From a checkpoint of a small mixture-of-experts model trained on Wikipedia: a variant of Adam for the experts.
Below are experts of layer 3 (counted from 0) of a mixture-of-experts language model. Rows are named router (the router's row for the expert), gate (a neuron's input weights, with its number), up (a neuron's input weights, with its number), down (a neuron's output weights, with its number) and show model dimensions 0-255. Each number is 128 + 24 x the weight over its row's rms, rounded and kept within 0 to 255.
After each expert's rows: a language model's description of what the expert responds to. This comes from a sample of Wikipedia text that the model never trained on.

# expert 31
router [ 90 159 111 168 174 108  99 111 123 125 139 140 146 105 107 104 129  90  92  99 130 136 101 133 186 150 128 116 152 130 172 124 115 117 135 126 128 137 109  98 148  94 180 129 101 113 185 124 125 136 134  99 184 165 126 118 113 130 130 139 125 143  92 179 130 138 134 111 101 152 124 153 114 109  97  98 109 115  73  81  88  97 122 103  86 168 156 101 169 156 127 136 123 139 101 134 127 147 124 116 129 116 127 150 114 128 169  95 137  92 150 127  89 139 102  77 122 120 134 121 135 117  91 130 126 133 154 102 145  82 106 102  86 107 153 117 124  83 128 160 131 137  98 119  87 136  86 134 147 112 136 131 134 120 104 102 135 136 113 106 123 135 142 112  99 108 123 126 132 112 124 129 123 152 134 119 165 139 110 167 158 156 103 152 134 132 116 144  86  96 141 109 158  97 109 164 170 192 146 144 162 128 177 109 125 138 128 108 148 115 150 156 154 154 112 108 162 139 126 135 107 148 118 109 134 155 158 101 107 158 117 153 193 131 141 112 120 133 135 147 113 133  98 115 121 100 119 112 109 175 102 102  83 139 116  91]
gate1 [135 111 133 110 105  75 118 131 105 116 138 156  96 147  97 135 131  99 123 100 144 166 124 149 173  94 153 118  87  92 126 146 141 171 168 145 150 106  84 131 117 117 145 126 149 142 122 118  83  84 144 140 123 147 122 140 154 127 135 113 110 173 113 127  93 130  79 129 157  85 144  95 159 144 150 139 147 130 131 160 119 153 106 137 144 105  68 138 140 121 132 144 139 139 164 150 136 127 123 107 122 115 134 149 127 172 112 160 137 122  96 128  96 132  63  95 150 125  93 149  83 149 168 110 106 162 159  68 147 145 109 128  94 143 170 129 132 106  59 150 139  81 121 159 140  96 128 103 133 152 141  93 124 116 100 159 104 123  92  95 134 133 133 136 121 110 138 120 138  97 127 145 132 105 113 122 101 126 112 126 104 148 163 130  88 159 110 124 158  84 133 141 156 108 175 129 120  95 149 138 131 157 192 134 153  93 135 152 106 133 152 148 103 118 121 111  97 153 145 118 124 151 116 147 146 101 102 126 171 108 108  89 165 153 142  97 156 115 103 149 121 126 119 107 110 134 128 120  85 138 135  86 114 117 138 128]
up1 [115 160 111 173 104 101 150 133 130  68 143 138 140 151 116 121 130 149 159 101 104 102 117 104 109 117 103 120 160  94  75 127 114 102 130 129 186 111  80 152 134 121 167 126 108 149 114 109  87 168  98 135 134 155 142 154 141 130 115 150 118 143 178 150 123 146 139 146 123 139 101 137 114 155 129 143 142 123 107  94 127 126  69 127 110 119 131  85  88 111 134 191  93 187 138 156 148 164 129 135 146 146 113 141 127 193 141 147 144 144 146 154 111 114 153  74 134 156 129 158 106  93 159 142 112 164 121  81 140 122 107  94  92 120 142 131  92 101 125 173 119 134 139 151 119 132  70 111 129 133 107 142 140 154 106 127 135 145 162 109 108 114 133 192 133 107 128 103 137 126 120 114 127 138 136 140 125  99 148 118  96 129 101  95 143 128  89 142  94 118 134 108 108 140  94 110 137 128 158 116 120  72 116 121 127 124  90 130 137 142 132 122 128 160 142 117 163 121 159 168 125 170 139 123 127  80 145 134  97  90 129 144  95 132 110 163 145 133 117 106 114 171 137 128 157 140 131 165 140 145 135 119 108 105  89 160]
down1 [136 149 118  85 152 137 114 119 100 137 146  88 122  93  88 153 114 135  97 104 128  98 113 105 143  98 116 110 156 102 158 170 123 129 130 133 143 133 137 146 123 134  49 140 141 129 124 131 168 174 135 120 121 101 141 139  92 139 114 206 144 139 149 117 110  88 139 127 134 121 120 139 116 151  93 102 115 131 141 133 148 122 134 168  98 139  78 110 172  78 170 148 145 113 125 133 150 133 155 126  86 101 126  77 143 149 127 169 163  98 124 119  94 118 139  74 132 126 144  95 122 138 165 155 152 150 103  96 104  73 137 119 144 174 121  79 138 104  99  85 131 133 148 123 101  97 131 124  90 130 117 174 137 160 133 110 173 157 145 131 118 165 127  90  95 147 115 105 136 118 118 121 144 170 167 135 146 106 116 101 105 146 108 103 146 137 122 133 136 110 141 137 145 140 156 145 110 128 144 126 137 142 166 156 135 123 125  88 115 118 145  92 127 108 118 155 100 107 160 122 149 151 125 155 154 121 110  88 137 100 145  94 128 107 179 104 117 102 138 136 131  88 147  85 145 168 137 113 124 133 145  85 124 106 128 120]
What it handles: Section heading markers. The == and === marks closing wiki section headings after dates, years or titles, and pipes at the ends of table rows.

# expert 6
router [106 136 162 143 127 119 109  80 112 149 149 149 148 119 145 138 116 204 119 136 104 106 128 117 178 126  96  99 130  84 158 116 141 122 126 111 149 131 156 132 133 133 129 177 123 151 141 116 123 171 126 139 104 130 121 131 133 139 140 114 133 138 116 159 104 168 128 148  66 151 121 163  76 139 155 156 110 127 184 112 109 132 135 115 140 136 132 111  91 116  77 103 115 116 117 109 113  94 137  98 133 135 131 172 133 158 127 161 117 126 116 132 151 138 123 176 126  65 103 142 173 115 109 140 152 140  94 139 144 174 125 125  91 113 128 161 106 119 110  98 110 103 113 131 108 162 171 130 152 138 166  98 131 181 130 129  96 144  90  96 121 131 131 123 165 134 143 147 144 126 152 121  86 128  97 159 125 103 122  71 114 157  93 108 106 128 120 104 121 135  62 134 106 102 157 147 127 131 126 143 161 179  63 100 130 111 158 147 140 128 149 108 117 114 121 142 143 144 151 155 150 119 125 128 122 153 157 134 127 138 132 173 128  95 101 139 109 202 144 143 139  99 125 122 118 146 152  88 126 137 116 147 106 137 127 162]
gate1 [175 155 108 140 125 151 190 130 109 137  83 135 149 138 116 155 145 112 139 103 117  92 165 152  98 117 119 125 108 116  74 167 125 144 109 169  99 120 111 106 140 150 126  97 132 132 165 120 110 108  92 128 125 164 135 134 139 145 152 136 132 156 143 117 115 136 134  99 145 146 112 180 106 100  78 116 125 148 144  93 124 107 144 171 139 104  86 158 115 122 114 135  90 108 105 138 139 111 103 115 108  84 107 127 111 121 156  89 171 132 104 150 137  87  82 104 134 112 129 131  79 146 128 124 152 127 138 152 126 134 136 152 109 143  95  83 101 184 106 107 119 119 116 125 128 119 141 125 154 160 110 140 132 129 151 145 132 153 115 152 112 158  84 165 139 105 157 127 132 120 141 140 176 137 150 107 117 146 176 173 151 116 113 161 123 144 120 161 141 124 149 121 101 106 146  93 140 127 170  85 124 148 128 153 149 110 120 129 101 195 165 146 158 161 118  89 139 134 123  93 117 108 108 145 147 144 117 115  71 181 115  89 141 167 141 134 116 125 134 109 114 105 159 111 151 120 121  69 118 150 100  99 103 123 127 106]
up1 [165  98 113 160 129 130 125 105 100 131 151 113 153 138 139 158 130 119 146 144 138 146 141 136 111 125 143  90 139 174 134 156 173  98 115 119 139 122 147 120 155 103 136 123 136 103 108  92 144 118 134 147 123 161 140 140 154 134 143 138 106  78  98 144 153 125 133 114 115 160 136 122 114 130 111 135 119 127 122 154 106 114 102  94 160 156 142 125  74 175 120 142 130 141 124 162 148 157 186 132 130 173  59 118 114 128 121 149 123 127 142 126 139 127 103 135 132 183 133 150 100 195 111 128 114 149 141 151 129 129 168 156  97 136 127 138 153  99 114 115 112 114 147 160 128 128 179 133 122 170 186 142 146 123  95 130 129 126 109 157 111  78  92  92 148 144 150 121 139 199 134 123 142 151 102 107 150  85 124 163 121 138 115  99 149  82 175 133 105 118  98 147 137 149 126  56 139 109 120 122 118  92  81 139 128 113  99 110 107 110 133 138 136 177 101 137  81 124 107  99 146 150  96 111 145 112 106 137  77 140 141 104 124 153 116 149 157 129 143 162 124 178 153 135 113 162 111 117 134 167 148 118 123  96 129 135]
down1 [107 119  94 120  91 151 115 116 144 124  54 138 135 107 141 150 118 147 158 128 125 123 116 126 159 131 137 150 113 130 118 116 163 154 150 151 164 109 132  78 102 129  86 133 138 150 104 130 138  84 137 121 110  78 124 124 123 108 122  81 126 111  71 128 123  80 127 128 130 147 155 109 152 133 108 113 154 132 137 124 133 113 102  96 147 146 168 117 143 151  91 145 133 158 150 137 102 127 114  73 103 132 118 167 116 120 148 142 110 117 132 158 169  95 179 168 102 128 176 118 133 156 135 118 122  88 102 140 112 151 151 133  96 133 108 160 133 171 112 124 122 160 164 116 123 134 147 109 100 118  93 103 116  92 156 157 172 129 113 146 105  80  95 134 121  79 119 157 129 160 145 136 174 148 153  85  87 141 139 158 128 126 117 121 125 115 105 171 112 118 137 108 115 158  83 126 131 116 116 115 167 122  70 119 145 140 113 130 120  94 121 157 165 110 129 161  72 150 125 111 101 196 134 128 134 148 115 123 107 112  93 113 129 120 138 144 108 115 118 155  93 101 149  98 155 117 134 151 172 123 159 127 158 107 118 105]
What it handles: Clause openers, auxiliaries. Subordinators and subject or auxiliary words opening clauses, such as while, although, she was, it is, also song-title words.

# expert 5
router [138 127 142 125 149 127 121 123 135 137 162 126 129 123 114 101 124 171 130 121 143 126 138 117 141 107 179 158 115 122 122 136 123 127 142 137 131 103 150 113 141 119 169 149 137 127 155 126 117 110 157 170 125 147 124 128 156  94 156 110 102 184 176 138 139 151  59 105 139 132 121 153 144 174 105 152 136 145 119 147 133 130 116 130 150 101 126  84 147 108 148 114 117 106 139  90 127 139 148 188 110 140 157 126 135 104 116 137 104 153 117 132 111  96 130  81 154 121  89 166 167 122 121 153 123 134 158 115 108 158 171 152  98 100 127  96 117  85 122 148 115 141  90 115 123 122 143 128 113 128 123 192 160 118 120 111  97 115 164 116 144 120 152 116 174 141 126 127 116 115 109 101 113 120 138 101 107 165 126 191 124  99 123 156 142 115 155 124  98 121  87 116 216 154 161 120 101 151 150 127 133 149 145 106 122  90 111 116 138 130 140 171 122 141 166 137 160 133 108 101  95 123 156 153 158  75 117  98 118 137 146  77 154 115 168 171 146 124 131 115 162  84  97 138 105 139 121 133 137  78  96 153 166 152 136 137]
gate1 [136 195 131 144 141 105 131  82 145 102 127 115 134 155 137 117 178 122 111 124 155 130 140 136 166 153 152 163 107 143 128 137 119 110 125 123 105 185 120 133 110 129 134 155 109 112  96 146 127 134 141  90 113 110 114 135 103 101 128  95 141 160 131 156 120 157 144 109 147  88 121 167 112 140 135 157 168  91 113 108 118 164 150 155 160  94 123 141 154 135 147 158 153 156 119 128 130 105 169 126 137 146 130 183 114 108  92 136 166 124 186 136 135 170 127 185  78 135 105 102 129 149 127 109 120 135 125 180 163 122  68 139 158 149  99 117 165 144 142  75 116 120 121 100 120 168 167 119 130 169 140 131 149  84 162 121 131 122 159 135  86 109  96 135  84 120 136 134 108 134 146  78 150 180 104 134 158 120 136 132 112 130 144 181 115 132 137 145 156 153 113 130 105 124 144 163 103 130  84 144 111 124 122 132 151 143 155 131 121 118 120 120 162 141 136  93 134  89 160 132 163 118 134 127 116 147 130 165  93 173 141 131 104 153 132 135 146 181 110 151 106 132  72 136 115 153 122 139 128 138 142 140 127 108 131 116]
up1 [126 148 124 169 131 155 136 105 130  92 161 107  93 156 177 154 146 157 122 123 113 162  95 126 109 109 166 133 131 153 155  97 130  96 150 124 135 148 113 123 114  81 161 120 124  72 132 133 137 120 149 114 125 133 156 141 129 118 153  94  96 132 155 129  91 119 145 111 135 114 150 157  74 114 137 171 151  90 126 118 151 142 165 134 143 124 131 128 136 125 117 161 114 118 116 123 154 114 114 156 103 149 147 161 151  93  96 103 139 145 150 105 107 146 118 148 124 138 141 133 140 157 152 136 147 185 148 171  75 151 104 133 140 137 131 138  97 114 162 145 135 134 112  98  50 168 171 107 131  78 132 112 149  97 175 148 121 175 150 121 136 102 124  88 130 168 110 167 134 136 139 100 108 157 147 113 163 112 129 149 157 129 128 130 113 149 154 166 149 133 149 136  96 127 111 133 125 104  72 156 129 119 114 162 156  93 124 142 131 107 128 141 182 137 121  97 126 126 152 134 122 135 136 140 136 144  82 140 100 131 100 158 144 148 112 147 141 110  84 140  84 133 121 191 147 151 150 147 153 156  98 127 121 162  81 139]
down1 [131 106 130 163 125 151 117 111 105 122 147 128 150  98 141  93 114 119 156 131 126 166 126 115 145 136 132 113 114 117 138 107 133 131 134 152 130 105 105 149 138 127  98 152 132 137 150 109 137 142 147 111  87 108 132 113 124 137 181 136 160 127 156 165 104 129 170 129 117 177 137 169 142  64 104 129 164 131 122 135 156 139 115 151 127 175 130 142 150 118 186 104 150 110 156 120  67 107 103  88 116 120 120 115 109 185 105 133  96 129 166  99 150  97 126 135 133 102 165  77 117 112 144 120 114 133 151 128 127 102 100 148 172 143 141 105 119 144 164 152 110 119 132 118  87 135 122 127 105 159 200 167 144 129 128 150 135 105 112  71 131 115  99 139 144 168 135 107 143 130 129 118  97 108 132 133 159 169 101 127 123 155 130 122 138 125 148 162 120 123 132  90 153 147 127 150 134 139 145 148 102 151 134 112 157 110 158 145 120 132 120 150 114 110 113 115 101 116 114 134 109 128 127 153  91 140 157  69  86 118  85  97 128  84 154 149 106 164  97  65 123 134  59 153  82 159 111 133 111 124  87 141 110 165 128 125]
What it handles: Election table decimals. Digits after the decimal point in vote percentages in election result tables, plus table pipes and minor-planet discoverer names like LINEAR.

# expert 18
router [115 160 165 136 109  96 146 121 140 137  98 164 138 129 113 146 146 132 119 128  95 147 121 122 122 109 126 138 139 103 130 125 173 109 148 159 132 124 123 193 135 130 145 143 111 131 182 123 144 166 113 182 149 150  96  99 141 113  85 166 149 138 141 125 105 139 130 122 118 107 107 131  92 160 191 117 169 136  92 109 150 134 130  96 145 100 111 120  92 115 168 148 128 150 122 150 136 114  90 101 157 182  91 131 109 177 127  87 145 134 153 144 129 127 127 127 119 125 106 199 169 141  95 147 139 148 122 132 172 106 135 127  99 120 146 173 141 115 145 143 152 153  86 120 146 127 101 127 147 124 141  51 112 139 135 101 150 127 158 116 126 149 118  60 108 113  96  94 142  94 112 101 120 153 132 101 158  87 116  98 123 122 154 105 118 141  89 126 146 114 126 125 141 127 134 120 134 112 106 165 126  95 160 125 117 129 126 124 116 133 127  93 122 156 112 138  96  99 120  99 135 108 156  71 134  95 116 123 115 131 114 119 146 100 110 105 131 102 124 136 148 117 184 141 101  95 164  83 150 143 106  96 128 103 144  88]
gate2 [150 143 126 121  89 153 129 156 155 108 124 134  99 124  96 120 158 119 140 150 182 137 127  87 156 137  79 110  92 158 109 138 118 158 145 115 185 163 130 115 100 115 135  92  96 105 120 139 175 126  92 162 106 144 113  92 100  91 120 157  83  99 140 152 196 146  97 147 176 117  82 114 118 137  86  76 148 145 166  92 154 142 162 126 161 153 109 120 130 138 115 104 125 121 111 127 126 155 125 147 104  98 179 118 138 105 154 137 135 113 130 144 122 162 101 102  89 109 158 120 117  62 133 116 165 126 144  93 136 121 137 113 165 128 139  91 132  98 137 168 127 151 159  98 105 129 128 103 111 114  98 124  76  99 129 154 111 134 150 121 144 104 100 110 125 119 141 132 129 146 131 114 157 100 121 130 161 159 102 115 113 108 111 128 100 182 158 125 168 122 131 173 140 139 138 116 145 145 102 135 112 128 137  99 144 134 155 147 120 149 150 125 126 132 128 127 122  86 139 133 120 120 136 116 101 148 120  91 135 107 117 158 152 124  93 131  73 101 122 151 107 146  93 137 162 127 134 167  81 139 115 107 106 155 148 138]
up2 [126  85 112 152 153 109 118 136 118 116 134 118 126 140  94 105 140 135 150 112  89 146 119 155 150 128  90 122 105  90 107 104 126 136 149 121 127 137 130 122 123 113 154 103  77 133 148 154 136 110 108 115 150 172  92 126 126 144 137 104 102 190 150 154 146 111 142 161 151 127  89 160 135 142 124 111 140 151 123  93 129 106 146 110 124 161 174  97 130 118 171 177 154 157 171 153  79 164 122 137  99  69 150 101 129  97 184 112 162 133 120 112 127 126 134 137 119 143 159 129 154 116 142 146 152  96 125 126 119 185 138 126 164 140 155 132 120 152 134 114 133 159 117  65 120 134  99  87  91 158 147 129 106 110 116 135 141 137 130 116 129  98 113 123  70 115 109 113 135 109 122 153 131 126 117 138 162 123  95 168 116 104 147 119 102 124 106 154 139 149 123 138 151 168 149 123 151 148 110 151 153 152 197 160 141 156 149 126 153 131 141 126 102 138 107 119  72 119 143 100  90 105 109  89 127  75 118 113 124 127 137 118  90 122  95 147 124 101 145 121  65 135  90 187 142 123 133 120 134 116 123  96 116 128 170 119]
down2 [169 108 162 149 143 166  86 117 117  91 143 152 125 125 157 169 155 109 141 158 140 191 176 114  95 155 128 119 115 145 147 125 162 123 134 112 124 132 111 121 133 117 143  86 116 107 135 139 124 123 123 110 157 127  98 105 181 108 122 141 142 172 133 131 168 151 148 107 137 112 131 145 138  92 140 100 128 132  94 134 130  98 131 108 134  97 117 116 100 105 136 169 102  87 169  92 123 120 110 168 130 163 146 111 172 132  81 124 136 146 173 125 128 149 141 127 132 130 135 186 100 179 124 109 134 149 126 125  81 149 175 117 109 171 144 145 128 128 145 116 132 123 108 119 142  93 103 133 143 137 138  99 176 138 111  79 121 135 131 128 117 132 142 128 123  98 121 105 101 167  96  71 134 189 138 117 128 110 166 130 124 135 115 117 154 154 111 161 161 176  79  95 151 136 150  88 147 176 137 170 161 137 146 152 104 109 133 145 155 101 131 111 156 144 131  95  90 107 139 136 144 177 138 127  82 128 123 119 110 151 146 119 126 152 148 141 164  94 148 162 111  94 131 133 141 145 125 112 156 146 137 107 132 108 123 147]
What it handles: Table cell starts. First tokens in table cells and lists, such as name starts Sl, St, Gl, months, numbers, decimals and parentheses in climate or election tables.

# expert 17
router [ 90 142 163 149 113 124 121 128 102 129 125 150 118 142 142 120 128 146 115 136 134 119 178 148 174 157  89 160 139 120 145 167  74 126 126  81 114 142 109 103 113 134 165 130 134 125 132 147 170 117 142 152 105  80 160 102 109 145 136 108 129  95 141  90  93 153 123 130 121 106 141 152  77 160 162 159 115 128 119 123 179 176 108 118 144 145 109 126 100 130 109 122 144 132 158 156 154 136 112 107  85 136 167 110 117 154 118 132 108 149 140 106 122 130 107 159 140 135 128 101 100 130 108 152  93 105 136 164  73 143 124 107 152 168 167 183 120 159 155 131 121 135 119 122 108 181  89  93 132  75 140 123  93 164 152 145 140 153 121 119 150 146 119 117 167 116 123 138 140 110 146 163 103 131 142 124 123 114 119 104 120 148 117 138 138 127  79 103 171 132 121 176 121 114 135 162 165  85  88 129  94 147 126 153 126 140 156 181 137 143 124 180 122 107 133 123 118 134 141 145 128 135 170 155 113 107 105 135 144 163 120 172 170 122 121  73  64 137 136 129 156 126 145 114 107 159 120 121 135 128 171 131 138 109 148 132]
gate1 [126 164 117 126 150 113 151 168 102 112 115 155 154 155 126  84  78 113 150  57 116 144 126 139 158 141 115 129 133 140 114 141  85 165 102  93 123 126 127 132 155 140 141 144 145 146 106 110 188 140 179 146 154 137 146 126 111 132 132 160 149 118 184 130 129 102 114 185 143 120 156  98  88  98 126 142 155 115 146 140  96 124 169 149 144 126 159 160 136 145 159 161 157 102 102  62 144 120 135 137 135 129 137 144 176 118 145  95 171 146 143 131 149 134  94 145 121 123 106 148 128 149 118  99 133 129  99 164 110 117 174 119 141 132  98 127 126 121 111 144 122 197 119 112  86 137  87 138 129 119 105 136 100 112 107 102 117 124 100 170 147 136 126 128 142 151 105 149  84 138 112  82 149 111 125 149 137 155 147 148 105 154 138 172 138 133 172 111 153 131 158 143 168  86  93 137 161 134 140 110 155  98 123 119 150  98 141 112  68 134 107 154 135 130 141 145 129 144 164 138 115 146  92 131 121 119 133 111 123 154 113 129  95 123 138  97  79 108 146 121 107 145 109 154 136 109 165 111  66 112 140 122 122 120 124 143]
up1 [138 159 147 138 100 136  84 148 153 138 132 107 178  89 102 119 126 112 155 108 182  88 129 136 140 131 162 103 109 144 137  85 171 123 126 167 143 119 112 147  77 155 115 138 138 125 114 140 138 109 112 122 102 113 132 154 126 125 129 102 110 162 115 157 176 140 119  88 154 135 100 144 145 159 127 151 134 183 142 130 113 141 117 154 113 107 132 139 153 111 118  88  92 120 105 107  94 132 165 142 103 104  93 107 120  80 127 137 145 111  96 118 168 151 152 135 144 111 169 141 116 109 206 131 148 108 139 139 155 145 154 114 144 117 128 145  92 138 107 107 157  73 117  76 129 127 156 142 136 167 149 120 158 112 111 171  88 129 105 136 131  87 126 169  93 123 130 130 165 128  99 111 157 145 138 122 154 108 132  89 142  83 138 117  86 149 109 179 115 168 118 131 127 120  89  61 101 154 150 154 186 100 104 149 111  92 146 106 104  92 127 141 112 147 132 145 135 131 110 136 139 108 105 138 140 115 148 123  95  98  98 123 125 161 125 129 123 139 112 118 111 139 121 135  93 144 109 138 136 150  95 137 148 103 128 141]
down1 [107 157 157 116 120 126  92 115  77 101 141 151 139 171 144  71 103 101 148 122 163 123 135 133 140 126 125 155 123 122 123 134 123 175  97 104  95 105 155 120 118 172 112 126 110 113 138 163 127 132 190 136 141 117 104 124  99 122 132 111 103 113 143 112 132  98 133 184 152 129 103 174 117 128 158 159 110 106 118  65 107 114 147 126 154 160 190 118 107 142 116 165 143 108 179 163 106 154 144 183 158 148 175 152 108 116 155 146 132 121 136 146 137 102 128 188 142 130 119 140 151 129 151 149 120 141 111 122  93 151 125 107  91 123 144 140 100 128 143 137 145  90 143 142 138 104  96  97 162 157 112 138 135 139 107 112 150  98 104 128 116 172 125 162 100 121 150 146 134 113 140 148 119 133 169 139 122 152  95  81 151 131 141 149 164 110 144 119 138 121  82 111 149 118 117 122 142 118 133 136 126  82 125 129  90 141 150 159 121 147 118 128 142 121 163 123  91 109 114  99 129 128  74 113 159 126  99 120 152 123  95 142 108 153 122 142 126 145 137 176 122 140 128 118  65 150 135 117  97 102 152 160 122 187 147  92]
What it handles: Articles after quotes. Articles and word starts such as a, an, in right after a quote mark, parenthesis or dash, plus table separator rows.

# expert 29
router [149 166 136  61  94 151 124 109 141 165 156 117 153  83 135  95 136 134 106 102 149 157 165 147  94 127 167 102 127 103 123 168 163 106 110 131 103 119 139  95 154 137 162 157 125 157 122 137 134  99 111 154 122 119 145 146 172 132  93 115 134 135 160 127 119 106 127 122 140 123 137 115  97 145  70 123 114 141 120 145 132 131 183 150 162 123  82 150  64 120  79 154 130 116 147 124 117 112 134 160 124 150 113  81 108 106 111 150  97 143 121 138 156 120 136 128 134 122 124 149 133 118 163 124 136 117 107  97 104 127  81 143  91 114  97 103 152 144 108 139 127 110 138 127 148  96 110 157 135 135  57 126 115 114 170 138 133 127 106 163 155 107 106  91 173 144 131 175 127 136 121 141 114 118  97 148 108 145 155 106 145 110 140 135 119 187 152  91 100 121 174 165 134 172 117 145 112 139 148  90  85  75 128 152 155 133 118 137 125 132 154 126  88 124 131 101 113 104 174 106  87  98 134  92 158 102  92 119 121 113 144 122 120 129 108 147  94 150 133 116 125 140 112 141 168 126 113 150 146 112 134 166 152 121 138 126]
gate1 [103 111 125 172  81  89  88 122 117 156 147 163 118 138 115 172 136 126 101 138 133 130 113 116 132 153 120 103 168 162 164 129 128 142 148  97 152 107 133 107 107 153 154 146 127 120 102 137 109  96 115 148 158 125 133 157 112 148 110 116 115 125 139 148 111 128 118 157 135 113 132 129 105 118 138 119 143 109 144 134 150 171 119 133 116 150 127  91 121  81  72 128 123  89 174 127 158 119 105 128 105 163 137 169  72  76 112 130 116 169 154 110 147 125 109 153 127  92 142 118 168 175 119 129 133 123 148 101 141 144 137 126 104 114 175 128 106 114 118 138 193 171 125 162 175 158 126 101 113 119 179  92 167 107 117 116 171 146 105 159 151 107 131 195 114 169 151 128 104 122 157 135 118 108 129 104 125 110 102 111 110 129  96 117 137 150 128 107  95 107 139 128 158 115 148 137 145 111  89 153  81 153 152 185 100 152 136  97 130 134  97 135 126 123 107  93 143 116  94 120 108 128 132 116 155 151 107 134 106 113 139 122 151  79 122 149 107 109 154 132 132 110 204 142 107 121 121  92 149 131 146 130 119 112 100 151]
up1 [122 162 121 115 155 138 111 123 127 163  90  80 124 136 137 130 150 119 136 119 125 172 122 134 147 140 139 183 121 131 106  93 143 170 109  93 125 141 137 141 120 185 158 189 140 103 153 129 107 131  90 153 128 119 113 125 131 166  99 100 144 115 140 146 109 145 143 144 109 111 111 130 115 118 138 130 136 120 117 115  92 105 136 148  97 119 102 146 129 121 128 140  97 132 155 106 127 143 140 127 147 116 122  88 143 128 114 181 127 129 114 157 117 164 135 126 174 128 127 130 152 154 133  80  93 142 101 161 159 176 128 157 132 125 107 131  99 162 119 125 136 146 105 156 107 154 122 143 164 164 101 128 135  96 138  92  90 127 148 136 140 124 128 166 104  89 149 144 149 170 176  73 154 126 154 138 124 113 188 131 101 175 111 136 130 164 156 131 164 137 137 128 130 115 145 165 140 137 126 109 162 126 104 149 139 115 102 129  72  54  72 154 143 134 164 121 158 124 125 166 136 119 136 136 144  91 143 109  99 130 124 135 111  99  63 117 161 106 129 100 116 136 149 124 144 137 139 106 171 127 151 123 100 144  64 160]
down1 [123 126 160 179 136 104  86 125 124 134 108  93 101 155 112 121 128 144 100 154 107 129 146 132 142 136 149 120 158 154 123 116 108 153 130 150 114 137 118 135 131 154 159 156 144 122 111 108 120 130 113 107 141 107 162 179 144 138 127 192 131 106 137 151 115  91 145 109 141 133 181 141  83 122 125 107 121 155 138 143 155 102 154 138 150 124 187 137 142 115 124 139 123 118 126 151 141 154 140 123 116 121  87 139 118  86 108 158 161 130 114 173 167 142 138 126 177 116 127 111 163 145 146 128 116  72 130  98 120 140 111 104 155 138 116 152 171  94 124 131 115  86 138  87 116 126 123 128 114 130 117  99 198 175 111 164 161 129 108 117 106 166  95 110 154 145 162 155 103 129 135 116 113 133 151 177 134 140 104 119 126 175 126 168 152 145 154 126 123 105 117 140 106 125  97 124 166 147  96 121 146  68 116 125 185 174 137 158 141 155 156 156 105 121 164 131 148 180 156 101 117 153 134  89  86 156 134 109 158 136 145 113 126 126 107 135 103 147 130  46 133 125 121 142 125 125  95 114 143 134 123 105 106 125 106 140]
What it handles: Prepositions. Prepositions such as of, in, with, on, between, about after nouns or verbs like border of, signed with, based on.

# expert 3
router [183 110 106 112 171 133 105 139 149 150  93 129 151 140  99 115  92 145 136 166 117 116 159 146 154 167 144 108 100 144  83 108 178 143 125 126 125 138 159  91 109 123 142 134 125 140  85 140 142 104 164 109 134 139  81 126 110 114 167 137 154 129  35 157 174  74 113 168 171 129 132 113 139 150 150 150 154 110  90 114  93  80 135 122 117 128 178 162 110  97 143 132 120 155 121  86 119 176  94  94 146 121  86 108 147 135 159 136 115 110 156 128 168 150 134  96 125 147 131 149 123 115 129 110 154 138 120  96 168 141 153 148 124 116 141 125  97 126  93 131 116 147 131 161 175 122 147 126 130 143 158  97  93 125 108 124  81 104 130 123 119  57 113 112 127 105 148 112 163 131 123 150 144 102 120  95 131 139 152 145 120 145 141 111 112 128 117 124 104  87  84 119 144 156  92 139 126 116 141 120 133 153 109  85 114 138 131 104 108 124 128 147 129 139  93 110 117  89 104 137 130 103  95 105 132 165 131 115 123 137 128 132 166 119 105 146 143 159 111 140 158 151 120 124 115 112 141 170  87 127 139 106 131 116 149 152]
gate1 [128 161 141 122 158  83 140 130 121  92  95 147 112 103 167 120 128 159 128  77 109  87 150 149 154 110 125  83 131 134 132 135 108 177 122  89 112 136 150 121 139 145 142 149 147  82 121  84 160 124 135 126 118 142 128 131 117 162 146 133  85  85 126 118 134 128 184 163 121 128 141 154 115 116 123 119 128 118 136 150 127 155  95 125 119 129 130 162 127 101 125 164 164 101 116 120 107 128 126  97 108 123 108  85 107 107 109 118 115 110 146  97 144 111 112 150 135 139 155 133 171 138 132 131 137 183 111 121 115  49 121 122 131 113 125 167 126 151 132 132 139  97 140 145 163 110 152 162 158 147 135 133 172 126 171 151 119 137 114 121  92  99 115 141 128 156 132 121 101 123 161 159 127 144 117 139 107 147 127 141 153  94 130 118 112 113  71 117 154 127 168 100  99 143  80 136 143 104 114 109 129 133 138 164 123 146 114 122 157  88  86 106 121  63  77 139 127  79 140 120  90 106 116 100 153 142 140 171 174 174 104 127 122 167 159 106 163 150 119 148 159  97 125  88 134 133 155 120 125 120  89 108  84 113 109 113]
up1 [129  83 151 110 126 128 126 151 142 150 125 135 155 164 111 144 176 128 121 154 116 120 160 122 136 146 126 144 114 131 148 151 103 127 141  96 145 173 112 119 149  71 133  85 112 166 150 153 162 130 105  92 155 104 126 103 135 100 117 118 131 168 115 129 141 124 131 125 165  99 138 113  96  63  99 138  90  95 151 154 132 145 155 106 105 167 170 127 149 100  89 156 151 132 143 134 165  96 146 133 137 141 120 106  95 137 155 161 184  99  98 172 127 147 126 176 137 171 130 146 144 102 139 154 115 126  75  95 129 121 135 128 117 152 146  88 140 102 130 128 120 130 121  91 150 165 141 138 118 122 170 111 145 157 122 113 124 123 146 153 131 169 142 145 101  77 135 160 159 167  76 137 123  70 122 142 121 128 112 115 101 105 120 144 104 126 119 154 143 138 139 133  82 142 132 125 105 133  68 107 123 124 131 145 113  91 113 123 148 176 138 147 161  95 174 136 147  80 132  95 130 122 182 131 138  88 126 133 105 123 126  92 136 131 123 143 107 157 129 103 130 109 114 140  93  90 104 119 136 141 126  89 106 153 130 118]
down1 [114 103 109 128  85 111 132 119 136 183  97 145 141 115 108 103 163 123 128 133 132 129  93 147 144 135 133 147 116 163 118 151 142 110 126 145 112 161  71 172 203 131 138 156 140  75 166 139 154 115 131 126 140 101 116 119 144 120 114 156 138 146 161 117 111 151 129 148 168 107 130 164  98  90 150 110 150 108 163 121 145 125 104 105 106 114 113 140 117 100 126 142  93 150 145 124 143 153 134 116 120 158 134 160 124 123 170  90 150 127 148 117 115 159 115 114  94 142 160  77 126 147 110 151 105 121 129 105  84 134 159 129 168 130 137 132 126 137 165  96 126 129 127 122 126  97 103 128 149 103 182  60 110  80  82 127 138 128 151  88 133 167 124  96 132 164 160 171  94 135 122 108 126 113 143 138 121 176 102 147 135 110 145 116 144 107 132 131  77 141 191 132 122 123 155 106 104 127 145 176 114  74  83 139 139 116 121  96 108 162 160 150 114 140 136 103 105 145 155 133 127 122 133 159  97  91 114 162 134 124 118 140  86 131 128 144 114  98 123 103 117 153  74 125 153 147 111 117 116 128 164 135 142 140 132 137]
What it handles: Foreign name pieces. Word pieces inside foreign or unusual proper names, places and taxa, as in Gav-rilă, Bar-ban, Syrian, ADO Den Haag.